python train.py --d_expert=64 --d_shared_expert=0 --moe_layers=[2, 3, 4, 5, 6, 7, 8, 9, 10, 11] --router_score="softmax" --routed_scale=1.0 --balance_loss=0.00369 --lr_router=0.000925 --vocab_size=4096 --optimizer="soap_variant" --learning_rate=0.00292 --beta2=0.99 --train_tokens=518100000 --max_steps=3633 --dataset="wikipedia_en"
Below are experts of layer 8 (counted from 0) of a mixture-of-experts language model. Rows are named router (the router's row for the expert) and show model dimensions 0-223. Each number is 128 + 32 x the weight over its row's rms, rounded and kept within 0 to 255. Numbers have three digits each.
After each expert's rows: "mostly gets" lists some tokens that are sent to it at least half of the time; "gets" lists some tokens that make up at least twice as much of what it gets as of all text. This comes from a sample of Wikipedia text that the model never trained on. Tokens count by the router's weight.

# expert 9
router:141180106104120102155092054140179168151171108128170124130170112150136110107189129136103141140122157109140127103108140095121110134148160131151134105098140149148128077159142129193102149159099111107077169128107110156107116105174156099150097136111122133086179154105061080116161197085126124092136123171111186069136075093084141181208113097124075139165119089191121078087102161144113175127089072168174120152127138091143182111155161146138098179128086168153149142171045100091177094121102115175115137085137173158144133108104133121107135077126131107082154129135147081121137146064051123130108105106116184142139105191084159099192140170123141077160137109111125190145102145141072117161123
mostly gets: " 56", " 51", " 45", " 41", " 52", " 100"
gets: "2", "6", "4", "5", "8", "7"

# expert 39
router:085104122085155137140095132091128141153183133089162129122124114159148071128157144073129145084076159180154132102121145097114156131139151168111103141165138131114109188139057153167151123088043120160084173166123126179146080146156088172167093142113128186146172162126175116136155084171108143166123121120112092156082160151115144129080113131061146126127091098180161129161144157126156187159178174088150147183111139124082079167135156119133195150171081170101120103145154135105078169139131146107135171104087083115098064164094064073097100126170130127139119095141067156085117117129158114168123101160105142123159097046184140138065121120144128097161107110147103121129172142119099177059160
mostly gets: " JPL", "|---|---|", " (0)", "|---|---|---|", " footballer", "|---|---|---|---|---|---|"
gets: "\n", " |", ")", "%", "\"", " "

# expert 65
router:163102139097169115155143124040135171092085140092104127155099117133153098069113104077098122137173094106142163143077170160102065118141123055113131139097097183108115143202183164132110168107167126061112086127141143134126122082072154133147164103153101122099139136085163160110157200134147112145136177117109180154163088153160129173147122139159105119115120133099076096094170155113163136164125083076121150132096128091117202123158099155087075067093138111123166103165064175154143091084193091126169102140135128085138148112175115102093064157142134093144139069129158124111157125135113128143070168113156120124152138068067099133129141094131160104139210165148159095158141091099138098156101
mostly gets: " name:", "-", "\n ", " •", "=", " Location:"
gets: "-", "|", " |", "\n", ":", "\n "

# expert 19
router:107134076117077158102123165114115106091118120123123142126154144159141167107170129164082121124115148103171128165144156090148159136113120116207140199162058164084159102103095154116136173199090136131107111167150147112158155107135112107141129135136090110112108157150133090137163091186147100090184152124163138185127133099115067083074159136163122243122144138151178106103143195109115083132152157093120111098169171196120159156153123082104155094130107110121140114169104095108177157187146147123124171109136139122154143077138162128105110068144054214184143145126118142153184085108174130142171105136172119164144110095080176158089152105153164089142136176147103069114154120184106127122094
mostly gets: " USA", "NG", "RA", " ITA", "OR", " TV"
gets: "A", "E", "C", "R", "I", "D"

# expert 37
router:141205072110162154091190141141137169126162103110096120133089109110193145113121152106138116143117072175150122178087129106132145122098176162075143122163208161157113106202092108075107112160140157117142071102145139132109142168160078162117130185123156125103164130114181136120094109102125171128178096119167121152097108087146109183160120059140096120094095122112094119176116103170177102173198119178109091149122142153153132168085110149123158189110180092115089112103178141133168117121160106147152158170108098165165074108113096143134097125100077142057099164091111122135217116155103087175121086135123110112125092143202128083174097169082133124135142087132074153154148160154150140139133
mostly gets: " Smith", " Wood", "sen", "son", " Brown", " Racing"
gets: "s", "en", "is", "son", "ers", "as"

# expert 99
router:096145111107147119120177134177136155159137068089126187104142129156178170149155208105131100137153065078146121101068152098116135137162075076157148123164086148119116106138152121099122148095109094113113104120127120122163093100147126196065125138108093152143196134103177101132145102124093177135128158164122095121098139149089065098106091118113139190140141072117112173138056076113167135175110091114193141071108152171153098119129117093127083150174167146127169136108162147102132081151152178114157134160100071108101188065105137105124128159097117161116102156162201093168127170120120174115071084129127083204154117155115065107165123137131167103166098100137106178087154137140091131180153
mostly gets: " Rob", " Fred", " Fer", " char", " Pet", " Can"
gets: " P", " Car", "u", "ust", " And", " Par"

# expert 114
router:118155110196130117115109188111136126116100161098123128116142100126170129064073161090109128160157186111183117110179092197092156180131129132093137180100130149109077090080123170110107126177170128147099124109129158148123089093184126136079124145126103150143183136099138061107122132088108090135169102125158162153158118088134190079136125110123129139136100101091179158109164230163102093070145132163117109174167139079153135060103121101081186109110073164111161089068138060106144140101179167070065122082129143152150094174135143092157078137156147184133130104127123122154112140138149127082122126098162167130114116197179172102147138121120085072130111162124110104092127166132110094101123
mostly gets: "а", "о", "и", "е", "р", "н"
gets: ")", " ", "}", "\"", "5", "а"

# expert 33
router:179148104199172152090073141115106084166207131108137129120099132121148076103121110165127109115070193145125100147150088063142136149078096096131201150124152163131128050136140116088153130140170183142112132134142135123157078169128126123124144138165147091169146117138151125125127101150161139114119110115134160164127142129142089126133113176121161167165117216118137189119185180093141096057137146137096143105210105169067156078119144165146125122137062081128088123160119152075159123105092099132074146136153107136097077133117164106133165128082117146139157125095167118177098117162137119131115046149133193082089104178150133097101158105144118085094083136118128136095162191084162183106187
mostly gets: " called", " call", " 4:", "urther", " named", "ink"
gets: "ig", " m", " M", " D", " as", " called"

# expert 23
router:099129089185103129069105130136135162122100122096091100154106096124126087186119119188142133119115115189150127174149170105118167163132164134101101131166209128170149121162110146100118133184169123104111115174186100134055094072129120103103176064137092147171091125147150072126111102085105116172123151131107148115083139063137142173102112118182135135149124156130156101212071151130119175104124214166156071191125167088128132131106139105164125140111114124158072074158177151160145122130075144126156121150134115114129089105189089131175069090145174109090121144132058106141181167082102130118102124118137117109124070142114162111121103134168109175137156106148192099167125130096123077060111
mostly gets: " games", " areas", " Awards", "ions", "ments", " students"
gets: "s", "es", "y", "ers", "ies", "ations"

# expert 76
router:113154171097071140129092111104119117159111153122181113165125180134099081137092137151109090103096093139115111157143102159142113156100103055142161125125113063121117123164087130158105125163093142114118102111151138092100118126112123127065155188129111132160150134161077168130146193120183120161117097123139104130147142052058161089158124147083144125103138156137094100186149139119102168173103120110162172197107126161149111113153093062148136153099078073101150096132100090184103108088135081141100090156107097174182127105134152112110116162168128128156152140081135113127107164138152034171110144107118131113067178112132194137174085148119088183094113124139177211178191143086166196093126
mostly gets: " allow", " find", " accept", " join", "velop", " help"
gets: "ing", " for", " of", "ate", "end", " support"

# expert 27
router:190090136151091137115088160078111100109111146197138101149096117119129104078120079100187170175114157133105129133096121207145128128101130141157107091166131176129071080174140020197101076154121106106123139109126105181098164114032127159149173101031168114112114140135079121125097146212136184134150167098138094094166101080140100125115094142123097153077160166153116112181092129079096092170111116114171167118097111113137187080103109143114107127097124129130177111112079159175125138158087174131094099102131116121109160099153107186130082140117150152143154098129133108133172117129117132106167131134178105093079111116081071111153094131173155145172121116089109112120135106090137125132110
mostly gets: " this", " these", " the", " their", " several", "The"
gets: " the", " The", " a", "The", " his", "'s"

# expert 3
router:159111139156061147170177080150167153072108103186111149109101078145137177095106086124124078163104128173159130144142102143078114181148145163162106123176116105098047121134104160113101099035071145084139117104145164115128143104129104132113154099183110142169087157176174136114098227190078130140130144039080138146130104108180142119127126104094119170127088161139112157122129138146088100153072147169117120110130143056153113166134130097083098134097176122136094147134099157107079157153149162117140130151090088153118168101135091155147138105164121165089165103109108093106144167152107166104125179134142110135077155125131154107141194122185064069138081107125172076141148170148120124096157
mostly gets: "a,", "i,", "o,", "e,", "\",", "ed,"
gets: ",", "s,", "e,", " and", "a,", "),"

# expert 115
router:118177147148052078119126100131147097103114081140168143164136133092144127181071135142172106110095118190101109169124134149159111163132113059108165109115094087176170110110182075173166076033117161123090102143125111083168167118130204149119100164059169176169125126160125145124146139140095110119073095138097096168134108164110093146166139151131133055140147187156109160128088053121175107138168112126122106130076153182148140148117169122177131067120130155102176150127172110148183079150154105190151133161105165101165148150114108113074097142147090110122169146124135114156073128131169088156128161155130109090126157102151110102084085091102090116149116113144077145120169169065105112114114
mostly gets: " rece", " go", " ref", " writ", " mov", " went"
gets: " g", " w", " r", " G", " t", " f"

# expert 86
router:073201121098133132055158147070113164135144172168063147136127118127177159115158105137174105154125125127153138063108108104120151107154164147139175155126162136082144138116109160125143140103127156127149157083136150139122171153117168128115066071143067139122094127136114140132107160118186111076161166108187181140158078158173105116107129103126188116163095094113136126141136112136130160134087134202074127119115129131075179124149109186086142110122113164155172097083118081149082113114141118127176172107129194142103127192122130162102098092108088105125172174166096155043115138117101130067101176150106120109188119065118036082168133127060152186124120091179155108122129174134111117127098
mostly gets: " Or", "==E", " (E", " syn", " Hel", " \"I"
gets: "\n", " E", " The", " An", "E", "yn"

# expert 66
router:110136106185127156143101175095138100095116137112091149164161119107135173091167140160147086168058074097153138146142166118155136178091095138125117160091074129145136071120096031182166142105154113132189078136103154091160166143055122141112085084138167123088138124172115087120179116157096107126133142162164104132114164120074106083095082145143160163139158120098179125074158144130174113128094123125128088126135168161080117137182175096123103186163112127176073099131102133122179091206061073093109156108141153132102125094114117109113152078191128147138114150159141151082152114127152156145189138066093102163125146144106153149086140158144142086204127141156093145076161137179162102130139
mostly gets: " MF", " st", " gen", " Top", " DN", " Mo"
gets: " st", " N", "M", "N", "R", "A"

# expert 116
router:125160181144118127113161103042134187106101136109105162141155089115089166160089151104176194142102108118115133106075198185085159118139127077080128113057138131082107108092134140132107124101090145135157089090102103120109152106101140137134099061099111170124204120166194159138123139131145134144123164184097172175142136071108149094117148097120156170127043093128092156107170116129139125137104145110138118059125077056075122148133148155102150122074200124099133124107165176163171061116162136125100088122123168146121108159149100130102163068117183137090152137163142134138074131161118116105124165111203134147151176102134153103123166110069101110101154170101149162109137108118106099081184
mostly gets: " was", " became", " is", " been", " would", " could"
gets: " was", " is", " were", " are", " be", " ="

# expert 112
router:112071205109080134093147167195109137116110091121092170107182136122063092114150118144112185122074176138134149126084083180147067124105140101119131119118176172124155106147150113173099135160141156143156132138094110161095115131142099095099082151085144118126088115097053106127164125143106152148148129097100160082163081105140162173167082111191180100152144126132117081116115128118175130187080105160138098114133062108107149133103190122143077142174096104084112093094078151114191141128178104173177121140134158149181103116095114151101092107136192056207103081124103143134046084135107151127100132123183137145089153131133184166089149138147129154122134120065158137163111139154110098129105
mostly gets: " average", " total", " length", "°0", " hig", " (7"
gets: " s", "8", "6", "9", "7", "0"

# expert 47
router:149124059149183108168118139159123169110149142119177141121073116136216176130081136093164155067113101106135165150143126094128092099123188121161108159151113154119131105126102105165099126156081114152119127160147179069082142133194102124170090154160096124094085168150125129098124031098085163139190110053131124183131190123154145088104154113127133145128094140129128135116200204133168126122150181189186133143107127173130135143107124101129161140117112146114084144144101168066085131170116100084096131093150145159148097118091134160142152137118066191177148084116162125107166139161166161051101085144139126122137116158094156180109113095176160089113114126188094126130107096084092127140156
mostly gets: "y.", "es.", "s.", "a.", ".", "ed."
gets: ".", "s.", ").", "es.", "a.", "y."

# expert 75
router:154141099109129108064131116143112113160165108068144097120119080092121124149116145089128056187162182115128078147134135168136142141193134162125076086152162164136151117157134172093041099145066112097089130135114076115107110176153107156151118155186091149126143135057193169126072119098129116145144124124104079124164111058143103090143134148159170185127106077101148127105141149149123162156115140122141192125148106084152173117088130133160157137088097081078101058146166136148173095120129123088172145113137095100179141151099188149156134100160156131102146109146124170120152117220120101124087128149102148135140154099125158090160118145110148121063099170079138157156147040110176151191089
mostly gets: "berg", "rich", " Paris", "ien", "sk", "burg"
gets: "er", "t", "en", "k", "ch", "n"

# expert 8
router:155056178151150100143162108147159074140120158150176099070167128166155090133141144120097084117144181112088091105170165140144129053208141129122110115107127160172148134101164115131094149138112137104136167133099079149116120104065112137140114159103166092082093093157105100120115124146131161140147155138107134156147144168131210166098105126121142147165161128108121088078099167163107080157067093169153125115104057180155069095155128147118142125148121181078178135076114122086111100084107101130182095125176064119136191123135117102098145084089177103173127127161155138084144144114084158083069158135146143058092147159093133128075142152084155130079064184102134127101165165174141160119144
mostly gets: " comp", " Comm", " comm", " Comp", " dep", " inf"
gets: " comp", " C", "r", " comm", " Comm", " dep"

# expert 49
router:131107167137128105143109101148172137145104110081151118067151083168070116172170074110123097128080085126102140136179113121137097179144133097168111113126092073163109140125128171130094173142096119116125117146096151158145168102173130090122121105182155105178096150150160170095165104199073064154087094084094129158121073160150106177092200168096158162100140175182129105125135137125112124134073160103079060124101169069125116119180110037109098149141168102169107130111162172112028118158102163115149162155143097131114146089102087148103128145122145166133160110161100112127127077193116179123087145120097109098139120073175152125093143186155140098087132138164151108124098184163128111126118
mostly gets: "),", "\",", "u,", "ist,", "ine,", " 2,"
gets: ",", "s,", "e,", "e", "),", "a,"

# expert 87
router:195119208117129130119085122084117120131118108131106168160133084151176216136078139158147134113115128114125133108137105175154164142113181088106135109099136086131122116137088109147064101137109134154165121148180090120084134105058125152088087094080132154127191133150177189155085232152130134114075165175122128149132136098144209132114184105088112147147078153053120078111118074143073163122112121128171096087140078093115090119143166115137116150053149147092124148142134156118120112097190134118069053152159129099081144145147162093091134135146174143143122102121139130142074132112137094110152154131146146139131176064161149103113161104105145115115106130037183145110159117158130107090133
mostly gets: " would", " they", " began", " They", " could", " been"
gets: " was", " is", " to", " he", " it", " which"

# expert 96
router:167075163121108104145103106173154068176096119085144133145115142143117106155189115127115067061122148074090116133152123196145087152127143165155109123174139077134189119140100172102153153089172129145151108095063067040127100091173157137131104096144152097153074087129119199127096082125170132126098136130080132077153143172105170129148123103128103105134169083097162161202154144162172123081080094091085109153157116183130098145116152122161194134144178156108100184162117092154111149086094107146054093124131148162143118112117115161093115090130194175153134180149069142111111123150134152098114094120114155133108144200139101126102107100104156105094096144084134075149149128141157124167164
mostly gets: " d", " oper", " rel", " ele", " particip", " associ"
gets: " d", " r", "r", " oper", " D", "g"

# expert 97
router:117124149112121097105111155067143137151071172144158148131086170172117105122160171100207097066168169112130111159143135107165095110106096111151127173113131143083169170147157161143192099151200101127110172110082097149136105100108142174136103097158192115147112118098083162102130112128090175067071144128152138123079137207108129144143112159085125134181191143144106201163111127169143104077145108095093124071126135114111079072098112109188116063138117188132159153091124126164163129178075125141142155090122173064129108132157118162105151079141132102126133165105135125168173067175105147098122127049141117161112061131135069115108137079150120123140084122157174087122101111134106141122099
mostly gets: " t", "-t", " (T", " \"T", " \"D", " (D"
gets: " t", " T", " d", "T", "D", " E"

# expert 127
router:130153119100098138189168123081137145090101152148146110165050157174159086139114095058112118067119118095111156102129151108156073118104137151130085049116114147135092119134157151199097118110177102154103109056112097122114154130126159163175165109163129102166148175188174173152142164180105078146151121077089168177168163115136170196150117070065103131112167155126122097109155150132160130091156115109113120119056089099156191107124133138099119150080103033146082095106055152149126142142156151104138108138130137143145116158081184146099129120137067130120123149152096138142143094125065125152108185158108126077123131114092079161155086093162147154093129095179119132120140091107153109159169
mostly gets: " Website:", " Genus:", " Label:", " by:", "ity:", " \"The"
gets: " the", "-", ":", "|", "==", "="

# expert 121
router:143102161166118118148163163099093158121092099106188144105150122138130105130181126145132135112119129147157089163184176141063141134078109071155132110052060098156069134116165061094084101070114105121073124140119136165134103109139134104179187128114163066063127095095132043093144082123144101138131142140167205180120065132167146109099149174124191140141124089130097097158124080142086141138112135135196162145165123130151167133107175179104177110171119120147129162144161082117118136152137174179194091099096165142103125121169111142145072120126154143156102097121105085107070127084134175151135097141088150091145131138073097149122093116164199149141127138153108161153160100129079132166105
mostly gets: " c", " enc", " rest", " cour", " b", " gl"
gets: " c", " C", " b", " the", " w", " m"

# expert 85
router:177182090131116128132153101159126112148122160149096136164158146130059134160185096138152157105091183104129098177100166083094092103103162124188118106110179156127055152116152104155115108108078094157172103130038103175142129139126112080127156109066096118141129085067124118099101047133100138134180127137156131164074114102114147095077106154128138172120145114181096087122169122107144115093073129106135068088099161093086126121176184163124126116154120077123129153111186129127141138085067166152118119156171163101110116159137188106140100111157162168094197180091131170087190169118141193102112162116150125180098121139158126131150132142114128113168192088115099137106120119148173068135168
mostly gets: " a", " an", " one", " dif", " \"A", " another"
gets: " a", " an", " A", " one", " the", "A"

# expert 70
router:106112255135048110103124138152085130175125151081153096171102139152116085152089152140166125151112167148133115155148091113132121131069137079102134096138147110127107100134094033200140139111111095113131092143162107146112138105102136184082157152091124146119181123151110115132101177159137109141128114132161130116111155105145154154153152117098115126076127175133124073177021094125124130154127107130150137133141107112143122099132137089189145129091087082126076087167076100122108156087121079133074084188114107131180127130120141129166078174135215108112142108121101069128141111107128071164149141146162122168109145128184167065155180117067077122110118137142135117159166136150160154133090
mostly gets: " used", " use", " produced", " said", " moved", " wrote"
gets: "ing", "ed", "s", "ated", "es", "ation"

# expert 60
router:160152093080158162114150109141151185167091138105081164137166063131139147133130155137140120103128185138145096155130108089160119128132081164133136121110142132084058136141117153129144176108127131133111173128074190158162091153165136086143140149156126143122120168099095149137132130080161070129135055136129122127113160077167073100100171154116093174054107115107166082086108106119097149096086105161112070193094175164126101170158103150077127160168127118105097159169153208150145102140119098166091152157078107153139159082210154102102118110113122110093189133139182157098072081151141114117070118166114136168107122161110099134197079162151207137120162152128133180098092164125144158161084
mostly gets: "n", " died", "udd", "onn", "unn", "alk"
gets: "n", "un", "id", "en", "ick", "in"

# expert 48
router:089124138088064195138116138065166078118163103166172136084123145120127119098127121100079136137184124117124165179192126127166136149133158147005087140177084186140163131144075127120104071193165135135141106135145104082117124141160096109149161106103125181160158208148134076145128132144130082139087121113169115057100142135124184108108155127101124085106109082113158076079137196126112144124172126150100133126168118140119119078122127053127161122178107119094092107159070120092112173171164190082143127147141115148146064158165135101116096074141131096119133144128109123138180106073134116108146118102116087170138115062147174112095171109145103133132118132167172152097144125167124098104083
mostly gets: " France", " Australia", " Ireland", " Russia", " Spain", " Japan"
gets: "C", "A", "S", "P", "1", ")"

# expert 95
router:143172140178120098170089118124117161105149143147103112150123142158146161157119124137135099182092087050089097061128117089084088119111191106105116090124127091153132132104109126146083175119164130146106181130160145067110143090172146111101127160108149143124087165135048129109164143121142164130169096048175120142161175144228106042095099148101096108188170132156106114113144144099148136108075179131162176100130069098088129091105133146109159095120162116113074116106090097126104133174106110151107149099119169181103176113101096076122146114126128119165181118175190111118162191108134128154121087170163111104154062147089107111071170095136180154157088133152143127131107088167108087124147
mostly gets: "\".", " career==", "ia.", ".\"", " year.", " season."
gets: "\n", ".", "s.", "==", " ==", "es."

# expert 79
router:166154162117148093138068167126139105084124089149120168135124097160103145137051099137116136136137099117150091114121103160128124150085167151152143125101134120126079171145164169122091115126129119173179140088098099119112208188100072170180108136086152145136076098161100158128155172167159176127146203102127122136106072151147117096208120126138155130120142107159160155188093124105116110145117101125073151097152119077066120151126144144111126131076162154086133072078120152150176123124109105122110159081126165095157173088133081167139162128121151134124098121180128121177107199074077099190202132070112107152139075112068085131157128127159121076091094179157142199133119089085141103079124
mostly gets: " all", " All", " Most", "-year", " most", " seven"
gets: " first", " of", " all", " his", " All", " two"

# expert 52
router:168133098098191108156088104077115166183094167070170149132122156146107127143098131191112091117099091124130202083177069125129097118153101078142171162081140120135097077144165165193154117106137140062120091100149101131173146088138169138082153140135089125167100098119143105104133053184176109118150131116058165152093139098181085095154116127166086187165174160147162131120169127097176167130166121144168094118138168092165142127158151106095137079168154103114122109192140116097155092148156136097112132108142148129145098107123071138201132125103086116116121111091164099153150089161091132133095136113081076115081094118142123097154125150159173174176143160175090067130060105108149108143141
mostly gets: " 3:", " 4:", " 2:", " by:", " 1:", " Website:"
gets: ":", "-", "|", " |", ".", "s:"

# expert 63
router:089122255126034127166067141103137116161098167120133093160147134168132146105081102091093165096156133099142108088098132104159126168093161160162091167173139208131118161183053057176080146164095106110126150060142108192139161096120113169150140068137199095155107122112093127139099135111168109110140137131124092079112118181083190108149143090156107134111164163128120111132096130117127069117140093170179112131111114085108153087119128162130145125122118075120117095085107127197159168099119179174120095094144066103149114115121078132161082126117174134148145081111119127134096114152113119134177120096148138138106104140081112132142145124124117159087101133132160124124090086147115133094125
mostly gets: " his", " their", " political", "er's", "American", " international"
gets: "'s", " his", "ical", " their", "ic", "al"

# expert 35
router:152129037128144093151115089084125095098132129143117174113128087116100135174148088104088073156113122093165114132144147109107156135137143109183137147133101099162133156145139139128129099066177138103125120121110177078080189080146108095173094137133146165142134110121143109130123059138112113068148077171139141165146152128136128116142105158109106184146064127128104162124163161167101139056141115152185073161180170092125088130089190121124124119084128119110170136149158100059074129129184130165128144142133143089073147134154130122145193134105089191121132110195212144131163123154086101180108088163100186166179096125162169120151122182117111115058161189141059106151163137183134110106111
mostly gets: "On", " on", " On", " she", " along", " It"
gets: " on", " he", " He", " –", " -", " she"

# expert 118
router:155113139108091089141165104121174139079108101122165112104138175124132095159103139102127140123133110140091176104179113158052130132069152101086148085080131078137124158120124171155177089161132093193147089138144080052111146178089131098110070062122178157093100077153161129128118139242113136093090165133057119156160152084097094115164136094139085092149104076129185150109149126186118107120086152055094120158097136107118076148128122145107155166112129165094173182143154127172094111106163176138113144156121173115137127141156161144101146175096160111190156142152106169112172166084135113149094176064104149114130117145171131139134126177119098107146124128106161119134184109087150086118176
mostly gets: " se", " we", " reve", " Se", " spe", " dra"
gets: " se", " re", " al", " Re", " ", " Se"

# expert 106
router:090106117134159103083157112105132083129180131181084159086123158103171146113127150142144090134122121130069123119124165106126117133143137113150095094170128132179170104052180125142091122090142096183114153154108148173131143143103163071123130142131103140145147104174128135122077105128127115155075196112108078145073133185189090144149167144120102000171132082095138145109081102139133086145113073106094135095155118203150135135103160161141088097172190138113110126057116091084102142158144067167208144163150136176100133144130091111145143133098104129084107103119118068146115122121133168164156210154149100111160148126070085156086167127105162175159108156161118126121170117181155096120129
mostly gets: " pr", " La", " Br", " Cr", " Pr", " Bra"
gets: " L", " C", " l", " Pr", " H", " Br"

# expert 30
router:143148105098140131144062097101102201101095133095140090159128122108104113135100104120115147098121101148126112093140076165160205148111170123137174151139122134115156157153089126179077126096099096127135102196136136154093134109114140196080145108165100145197183148143142117125106175138155108121121194157121086142112090159148121086086128140178110139109149131124182154105147089066078073094178122084160094115148119087102133168114189079133120114084151153106087106095118188130123108051116162072110123069120184087137086121128095164086143177127110137084176147084168144188093148116112158133134132171211089180142120066133098146128142171134112074117153147109156113115196134151175088106153
mostly gets: " there", " could", "'t", " less", " very", " does"
gets: " to", " it", " had", " a", " have", "o"

# expert 117
router:132146127137151121045107117121111097113105123119134065115101158105144105118081119121181187135122161143164115194131123167141133074082137140128158077116165206145122096096120078057164145138063082081183108193117060089127139133113095124165150089081128149159115106157157097143165112167129173190085116129159117097100127106148113176120137121143103114178089153115170150179095151100111130147186148152147145149169121033154103190079123122082155178129145144115073086164192138148147112156082081136121130088141109132152090140111070117176135113139150116108163139139067093155123153069063142154133142176156174147131101120139164174158134097125096149130186160152133091106078169108105142132118
mostly gets: " members", " women", " children", " games", " people", " students"
gets: "s", "ers", "%", "es", "\"", "ies"

# expert 25
router:141115085121126131119145131141186127178117116161120136072092140073152140173165154150151157118192108095120098195162161104124165129133097096136094131130155067125132124107092081170095161050143084147153152136121120103090174104121161172170130160139121072114147108112141072090179101112158100085150113156149116206137159139055129165098065127118184085153145099079104037140141117153124121115139144143132142085145155158102101180159151163075126091167102181138123142151154111155105114159137136121154116153183146097114064123152128144149120062147163120064096175173157114105115135107165175085086156108087159123137103123096080097101190167196167128145147154161117159072147167126112203137114
mostly gets: " sc", " (C", " Sc", "-c", "==C", " (c"
gets: " C", "c", " c", "C", " sc", " Sc"

# expert 57
router:120135139174109132174134132066126155121199072177114101156144141134170078102065171131193092143109137110110104165124132099095120166147112171031138078126116146118178149129171149188187144068164134097132147091152063085144162161143141138076116160067145120107103088196063124152158093140102176159115111137125124138132125089195153153088082191132109126144147111076070107164160112099162127106153158101172132090116052099125137156150103111080168158089080130126133108092134144209147152133098077139136128142141157119119104137173096100132117104135184112135122135120108140122171156138121108112117121157150140129130116119072060155115166152105082127148181181175111080083132082153105090124144
mostly gets: "==History==", " ===", "s===", " ====", "s==", " \"S"
gets: "\n", "S", "===", "==", " ===", " =="

# expert 84
router:090146118114137111125172131173179162195128168145118109107139052080120193105163157123123109130179117135095137108173165150103086147159174146128170134103135094104154126103100154134141118147148102092108148100179168145123159089157080128140080115116109146124165077117121090124080120170138170140136144082131136159112098178118105077136110086093148084101091104088066193196085063111147101143169166148153100153078128135147180178189080121146085140172112179083153143084067106070098071085128090149075147171122155102108179112097100165101145137128108147121121171165160149156121165133134170161158154126083142144210083151088064120164110111148149147118171137130157083105134148119113070142157
mostly gets: " Bar", " Car", " car", " Al", " Kar", " Tor"
gets: " Al", " Bar", " Mar", " Car", "ar", " car"

# expert 91
router:145116057113198127144129136109073100141162155175137151058143116153172133095138126173065178163143168170098195160054137106092106122111198091165087117079134092106080172168136143142133137108151124091076120104106160165070135112107160125165100121105179167138132108163128165110132082177104068130161100198155145127110167108119080163126129143104143173108091100166125150143166154112128093125148133108104074108096097110141159167102130149084128128087152170128086068132148155144104160115153156132100131125112157164074086196182105150103126079046150171108130165078138142168108084152153119109111093163157162130128174154180120142135107157115096113142055105186118149108097126164129091117170
mostly gets: " became", " As", " become", " appointed", "As", " as"
gets: " as", " the", " a", " was", " As", " became"

# expert 81
router:094118105133161088070101062180115161140115090130163172166135147130184114098074088142111069095138151106158153105058158137139177151154052099162144159139145176145163099158117135083149144123119097162136163184075169121098162088184110159175168096165124182068089118114110112088136111123088169115122100168070055054081182072136102112099108152123113175156118154147139153153144059115091110174137157127128118116082169144136126128112152151095170107146213135069135149155144220118099117150124119137106176103115146159094137107141134074121087146094124130084162141074115115113163116138173131172112123178093146126145103145116139201132168153152165130106149089104103128126117093150140142133131
mostly gets: " did", " Jos", " Ste", " Georg", " Den", " Dav"
gets: " D", "id", "ad", "d", " Ste", "z"